Below are experts of layer 6 (counted from 0) of a mixture-of-experts language model. Rows are named router (the router's row for the expert), gate (a neuron's input weights, with its number), up (a neuron's input weights, with its number) and show model dimensions 0-127. Each number is 128 + 32 x the weight over its row's rms, rounded and kept within 0 to 255. Numbers have three digits each.
Before each expert's rows: a language model's description of what the expert responds to. This comes from a sample of Wikipedia text that the model never trained on.

# expert 45
Table separators and month names
router:165135057119138196170142155134123063155103137153195176113073128130133175101129088119150140097142178157131143115089071097080089157075152124136123075193167153128131150071109110149084132143134141087128152123095081163143086118110140110187168159063147159103089114102082098107112201118101128117140091103147181163105159182147150138129168095106122190092124124164125113126138136140153184125123
gate0:153161137143090097091196146158155115105147079101110173087172097117147121122109147135121175137116092167171127115083105142105150095149101131069124124116089156127100063044148140129167095133184120064151133187120203143146160117106050116191115071105131113157084095127181136144174158124100085163091084163130113121074092115149096093142117103088149148153168138147128107132106115090120067123130
up0:119151114102136063111083164110155105130087069118103175141131094139123105127207111167102087173143122103119127094071095121136125166115146149150118178041110074150164058095192106161075115133169184152117086104134180178176174125184141068118182097120115138133119094118162154134108101135171128117115125120128137137161131121092176124080096150138131095111071153140125138111149072132092095173117

# expert 18
Verb suffixes, participles
router:163156173165107136083194100107123129148128116131123111183164116116110163143154125127118119188130144147132163090118166138139132142144148171098120106175103170090118116151150093160115094098171176139138113132183131170186172098106187152104174116088044139166109100153180140140175101134088132181164126122184065151090191135095072158099130136116105117122134173183120108150109196082118069159152
gate1:132126086095121103077121186174162110101135112167183091089147152156145103098107129107145146098191076138140103090133134143135156115097072169123162148115085104120110125119177135102150133136066122119221159150122110045121123118132099171165089118114193092169175144171096091093070122187117127126195139080149106112075140114130142083154151138127123132107112173134117117137156135110087060143065
up1:154180080069116170127082199119122107096074123093070112144177118145081112158123107163134138079130173125122096128126115119176093067112146056100098069153150132124139111192137103111155169092126129116180133130123185110105072102145138163140051138089124110125179142101150137184108112131167108126094157130126157115172084158156077104159156131141152071084094152190158094119125093140156130139098

# expert 56
Common adjectives and suffixes
router:113154114191113092142131101159067123072142175109113167150151080120180093169062128155120125107119136078111190127123153115143076100106095113177120109127140174124102096151090119134112115135136166128100121128112164141151102135121098104082104194105070110214131108177173132185158061173097104129075141149109098091178156134067109151142117157146155075146107168157137096100099135066095101151145
gate0:147146152138191096140158144086130153131102112166149165150120149130114121092169152146144123107134078145108115166114118086103099069125119111091102194063184111174081094147110105080126140182155153098125106077169161099182103138192086122111070127156098120135118160167098093149092136142146147120155179130126181064108150085143132171102168170125156115105071066138134135158106159135128188197073
up0:114153115114076125121148116056180174071096163072151110156124147137110114100133171147101091084113111126082162129113122119144177108119136175126168145137127173099134094118159130077119163128095029199185105100153094119102121151141099171087175092121172122127112160127179118121118142141126155114055171169132138110081126130121114100130143126088098092121127208115129055112117139063074130124077

# expert 38
Determiners and -ern suffix
router:139121133119152120144112156146124124115169118190110104139138070181170146122098141124097137079156107137132137095158150156155142053171118121174162102142086126141096109069143123149151152136141134155122085125163177153160144135118089066103121154116092135077167182111119173121133106094134091161084210146120191148177137110118072081164055204107218105145180151146119087106099103095123106111144
gate8:145162197153084096106151147152109117104112097122151129117083068113150160155127140128200164146159118176158165124226119085118136126199087124087120152099101111134106146156138086127109089106127124108134141132120157131131137112149202156145141113098094094077123109167129099088078083106107074084144121164154082132165110077096098109131177121146200144133069209152080115129111154145107169146089
up8:132124142215113132165156083117141086116069107061100132073183116107060155079107090107119112146089093176112152157149123155164148119127201120140132088150106124114123083132140138150116177170130130143142121128104121136146151156162091132138133103078136104076150149113164128098142119141162112079148103120122097125143052117119124102110167150062110131150141101073109105105114136137000103152148

# expert 17
Possessives and determiners
router:117138136111089168110132167134203109114113130193125083155132121123097150127079198108082181156073085141135117137128082094146091187139092175155107111204167083133081148068194070163134129123101185143155133073104159132116140121138099125095136127125107154118149109149121199127080125146122127117090160135095173075126137192104109112110106138138157148154155151078170142097061138144089099158120
gate0:097125169127097088116161090107155115176144116134154129127156082138170076142132137156109171146123124118047175102132150081146131144094128145114156204153097161102165143147165128130127084135165155078111171129140048079123176152122145139143135134117146204157160139143111116038150099138103122142179112157171090138153125152156132142097141130112087192160124196101158098120137139091061188138194
up0:100125157118089109125095091109174057091127112095077162074136114139150081133150115165132125119129179142134158126075121120116131127136128165118094206132137157142109128122173142149151102083138149100106091148086088107115132118130098163123157126121097091117181153142161097138121123128130181139133077079129085053209177136066134146068186150093070116154107118120165168095051187126135075104086

# expert 6
Area units, table ends
router:123113119117097155150160166168147140084135160122197120141110142154064150111102136183124106145156077113138125105135157145152106166074106120165116089168148130155118145119128126062120073163125187079116143089092148124103131115079145194118182188180140167095144159122077093132092155125081166073125123127105169142103184156115151115165166166136094150164133082073172152140142095170116139210079
gate0:124139112137107073141203168150176124104159131120145130098091114148176136186098134121074145111182070166150138111115136141101141051107120125191178146157133148076146128076131089118202089153119155146147156079107110116207173178140105124178140122134100110110127120173164089115122184163109076103124148067059139095135141118118139129158139092189143146148099158154133189150082145111162118129134
up0:125148104136172201121101120154120089212123154149089182086108129134129144129133152160197121128114094139142169088137097096133115158145088126125087109126147147079112121074140094139106185105137117155143157114117123123144146131095137078157116136129116129166044075083137082124115135117104168106085121119117118094058116139112087179086194103134145129131121173057033096081136170135098155130197

# expert 8
J, I, V pieces
router:121086068109140151122110102102168100085136154163126156066083113108192152115180116104148112099073073082084110168140142107101101102090111121139153141113180134140090121151108173092134139178080155159126079116115126085155129121155143192118106128127099139093134218151082102090052124087167154118098101116107130066136179094141120197140105206134108166144145124134100110114168151136112169141100
gate5:143123150109099150129180070203169129060122114147162124176120139117176094141175159095133176135150083128116123123107170145137173067157159118184166122112069100111136133097171177125141063107164159145126072135093101164049128156121081149132071154126133149149159116115144062076154128169076137154128176133088101162179134120152074114149105158134104112122097172151083131103139155117078114115105
up5:137133120154127058126103126124076141137142167111101140100121083103131142144118172101230129160158165149098136150119161191100195166127074076094139094111121157154115158184157116102175187126129135129135109066117113184143109096118207107145134110172098097091126093141146123161121174099143163146169108155117100088129137054120239073086114138118099137140155114101138128119126109118139113159105

# expert 4
Short word-initial fragments
router:114142089138122065156095155114190120199087107130145100096102114140140087112157114041166168098187112111125112085148161147056100143116056063120154178141163112120105095096129096105109124136116168138100167073132115137088152140158153151088103165199116134149193118158149086144119155138071144096154116108146129103119151105079181151122128132122139140102212138134079150127116124161170149098163
gate1:149117162167074142115165152113158129111108162131087118135076084128139158114176164154157200117128145143153121130056132114117090132093087122133163102153121115158097061129148107140094149099073136097128123123118117172118139152162102207136175147108159119114161173202110146105157147067085108151149128113179182141125192118163108108156099172073215132142120117073108134098145173111117054121095
up1:148136125099118127193126156143133128102104182171065107127057180074123152137125083152168125144136161126071135123144107144086136216157092193115159164134090148106112176096104139140078141177087118095114134168146189168119146151141174147140134105114081129173095100162068137147122188109187166104137115078109095133084152145117155113103087147163073108105102172079137105103115099097154129088145

# expert 10
Biographical life verbs
router:185152231145122140174168103063068155153135095049152148116093170138158098123152159125122124129098088158119168174132127094113133145098179147060087169145099164125142120117143077172082142162136103126132194119167137117142096095140098144153132108154075121161096082151154165185191140116139116126161085168110082132113120110120125110113119136078106147135076171141196158151133143089112169115124
gate0:100075174101142100078135140154137156175187140123148174145042085067136175105122125162153151138149113171120146106131083115108112166124170110088115137128105167121088136124115117093081115106146126119117145126076109075183170032212127040153160105082118135101085144169133153142161115069127072141114130173119131126135106144154147119110103151133142065081162130145131107116104122153131097074135
up0:138130161104094130190110129134122146057084161150122149100130156206075104107104132133133167145152061146107137102165153110102135137149128124152131167166087073122082174121169141134131115022139103123116142142099117134159133100075084135129156132122100144095174208107168087070149135110190114136127150110164129155142115210143128135099085080186081123148086126127134144083125133157168147094182

# expert 52
Prepositions before dates
router:149120201132093110123087176097160166138076150147081132140090131080164165187090197167105096121131159120152154146089133077140088158149187156143081121093058090135068120143145198168126110123130081139111132121085100135102152144142087104132144118131133078113146133134175136099096097171154105102183152112094166150125125116160155119094151120148146174153164164174066180150101118119086153088185
gate0:108138124160138130080151161134126109111119165152143132201107129101189127163115157130146114124155126110104166105119139144161165060154174128167153117164139122084177159109126140162145188067168121029142063127110124100164131129107105165153096152149101111144168124120117145108162193128113026174172116174118177134085196136081121133137154198129174107115093139117171116148170162125152148124118
up0:074101110101098123089111127121141135122133099115195136154176089095082081050100115146134129139075111116132106111147112187152166129156145182137148079089083143177121134134147094096081115154126132145094196083165105102166118139160171076123137063147124152163072127143176090136131106122118153111139019161155096100166137096073130165077098174137102138105184136093091106083130114124128127143126

# expert 40
Mid-word syllable pieces
router:087171145128131034099071097095145105097136102081157129124113100111121136195084130099130125165142120112166101179107109156085148118134116096111144194173170105134152181086140138176122081119168054091141133162088074158125147133097116073081126130094107184145185126132121130147135101101124161186157108146105066188078114125174119117124194095142138116112132108137133100077133132151183110136164
gate0:112168127106130083135115181123134165139115115139061198182106129144133095154157149145166166157159133128096111156092101123130162127142180122115176109129121123118111114189180149088145160161091129078079152182053093099208180142150184128157115182150144122143081158197075132112071105133104114171161157118154153139101107101179118134095120111103097107118168116137120160142135132095128130032131
up0:156121123121123122052137122091111087073102173162064152038118091095185131118144129111128105200115140055091091113128098141138083141083163105091168164169106100120084149100126081100083143148151144145103058075058148122134133134117184152157149117160125130131159123134158103112122120102107119116092080193122101132142152153140147140103084181099075089153125127127134163125102089071132103183133

# expert 44
Years and number separators
router:133093132114143157151099139202160131142136137113178108103092069120111142081109121189138138156153061132115127098106117202035154106118104103157104115148146113110091168089120212105091192129079125164124109142147100136105130137167118107136164115054150142156151076118103104115076114136107168117099148157117150139106076169142126138110131135186127188108140188110174108083133136104063149183111
gate0:147186200148084075150148213152098154102126112125131129141125070128166189158181160127161173149152102132171160113078065119129104191154118152170114179102143116083121138098078092166138046120108160109115101121099113131139198084112142147166070109117098127147164157160090106086090158176094081160185117121106115134123152133137111101103110149117125135084088140109145123140117103067132112153131
up0:139146186109116161112155148135131127116148197171135138171128091101081179127117154129123138091152145153091131131134088141099111080137140133090136149123150176131168095104063152188106148074140223083143139123127121061118151111164133108102070101157139145145201119139093127100075142124089162115142117231170094100104117147149114177135134149148168102089056133129127077134171116085088107143094

# expert 51
Digits, colons and mid-word pieces
router:154113125162137091094089103147109133151094090168156095142123166129170147138157130089173115087139135090204124046174110168142151077116147134170136120089105119124148091098065152150175100101110064104113132161167082156125073122124099095144159088140157103166131190190099091082120120114071152105132146126105077184143158076104153161116152158207065126114106126139155104117128078135160142133156
gate8:165150158106143140095183135106184150142142204112058117123135121162159169128092078117096136144140177153164121171170147129163134127149172120147165126116124139101134107099129178133170120196198169108092053171061172115131159194149129164115106148154133194099210147151152138112182161111138089171101148141140098096121182151132084103139131106152125146142141050134142121132139114110138152086130
up8:095093125155131161100051127142117067036130084163156161115150080108128137181157100132129110131135156089146089147117114107161179112155122167109131118130122172164124106139171103106067112112148126095060142103088153046142116075120139122149093176114089144126135099139144093115084102133092189104171157047136158099144076151175129122108107106103142132175123134096142168174156135083195128150090

# expert 46
Table pipes and months
router:111166132169050160090141193101184110147072120124168102143085166123206136139114147206156103111162191062154128135073155130119098166125127105152166110114115153148140147115079100146137152144132081076164152154121140150184073135173126121181159128130123175137131105073152122179215096124178150124163125122097078140151163119133137094155123076111137153154108117092139148124139107176119159142141
gate0:135119151145109097100127144110194041088176086108136175120129127095150129109116107107113109155149129140160169095114057155131158126159142149162106156084116093133155160174127118120094111101103152108118146122059060135117111141107101072123125119168154119174137169138142017167155099122114099094153146104125138156122210087146129059143092109142167100119146165178156091107178149106104095056117
up0:138120103155101107092146127122126106154191112151137096132088109112120122171115088096140099084129142088146183052072172086114094161127190110120162155198120149157080116122096133071119179074110134094194141139158143087099160111066081121096106171158095162189084111139097129130117161156125154083090101137078168065161105140156122168125100140140088088136147140134039098109142112134118121141114

# expert 26
Consonant pieces in surnames
router:079131145138104134080112144057144089136102120161097124138150111152109110147158128080137132090139183106166115167159117083110145127137118174148108127164137130102152164141195139209101185034144051045078160101092156167095134146080129160093121121136173153151157135160156092107181143123155128106151158141105126152088128097096093134136146122111109092172103086109101144088176070087149161111103
gate0:125115174184105106110143161106166130096114092113149155146109213126147138089105141103122175129075106112172201129113154112107129136119129089141100152144106151082109118094076111120163093110151154117164067107126117102108134201125068133093146140139127198103107149150096112189159087134110121081156084188153154081147136141132087109088179082146085148136117153181052059132101123189099101123129
up0:107161117124141147103123116108202113105140130123147117123146160192113108095169024137113148130112118146131138119106173173100113156119087135105095146176090142130183067095158185137100157152164149139167151054164111204175117104105134125103063132123068115149160127118158136112156090110074101153138114151165190123138165157104137092088191090092082161100109179140114172157137126163170121104151

# expert 5
Digits and location words
router:115157128130125123123121131206093186168133164095113117125128066137146128117109127108166096159103086117156150122176192180167087129139092200179216087088099118133113069182119166149097113161114090115053155078144171073160128140174140129119112054132129157154109151165120154126115087122163106115189139120147164148125150165131115163185097147126118184136141146135084155122086108157131143159150
gate0:134104185120142158127159177146160146076150101152141125139136096134105145123198151124090120089149146093151074126019108103116111131108137116099104117127129135110090145135156135126114139127131141121133124129144052088116126148176089096127136088152072127159143118069127090069081141140182039126130166122108144131090083174204103204101118115129095109089071103187103117128101108151095111105063
up0:132085116147072113138120068163096154110165182105177142130111122143153070111134090102089151109169095151169171129168116138096139102098080106166143141088065129102102107142074090076116177164098162106139108123139112119142154115065142119126181161103118156135117115179138159155093150100124139191255150154186051167123090134128139100149134109147134114153120083145170133148164164138135154125144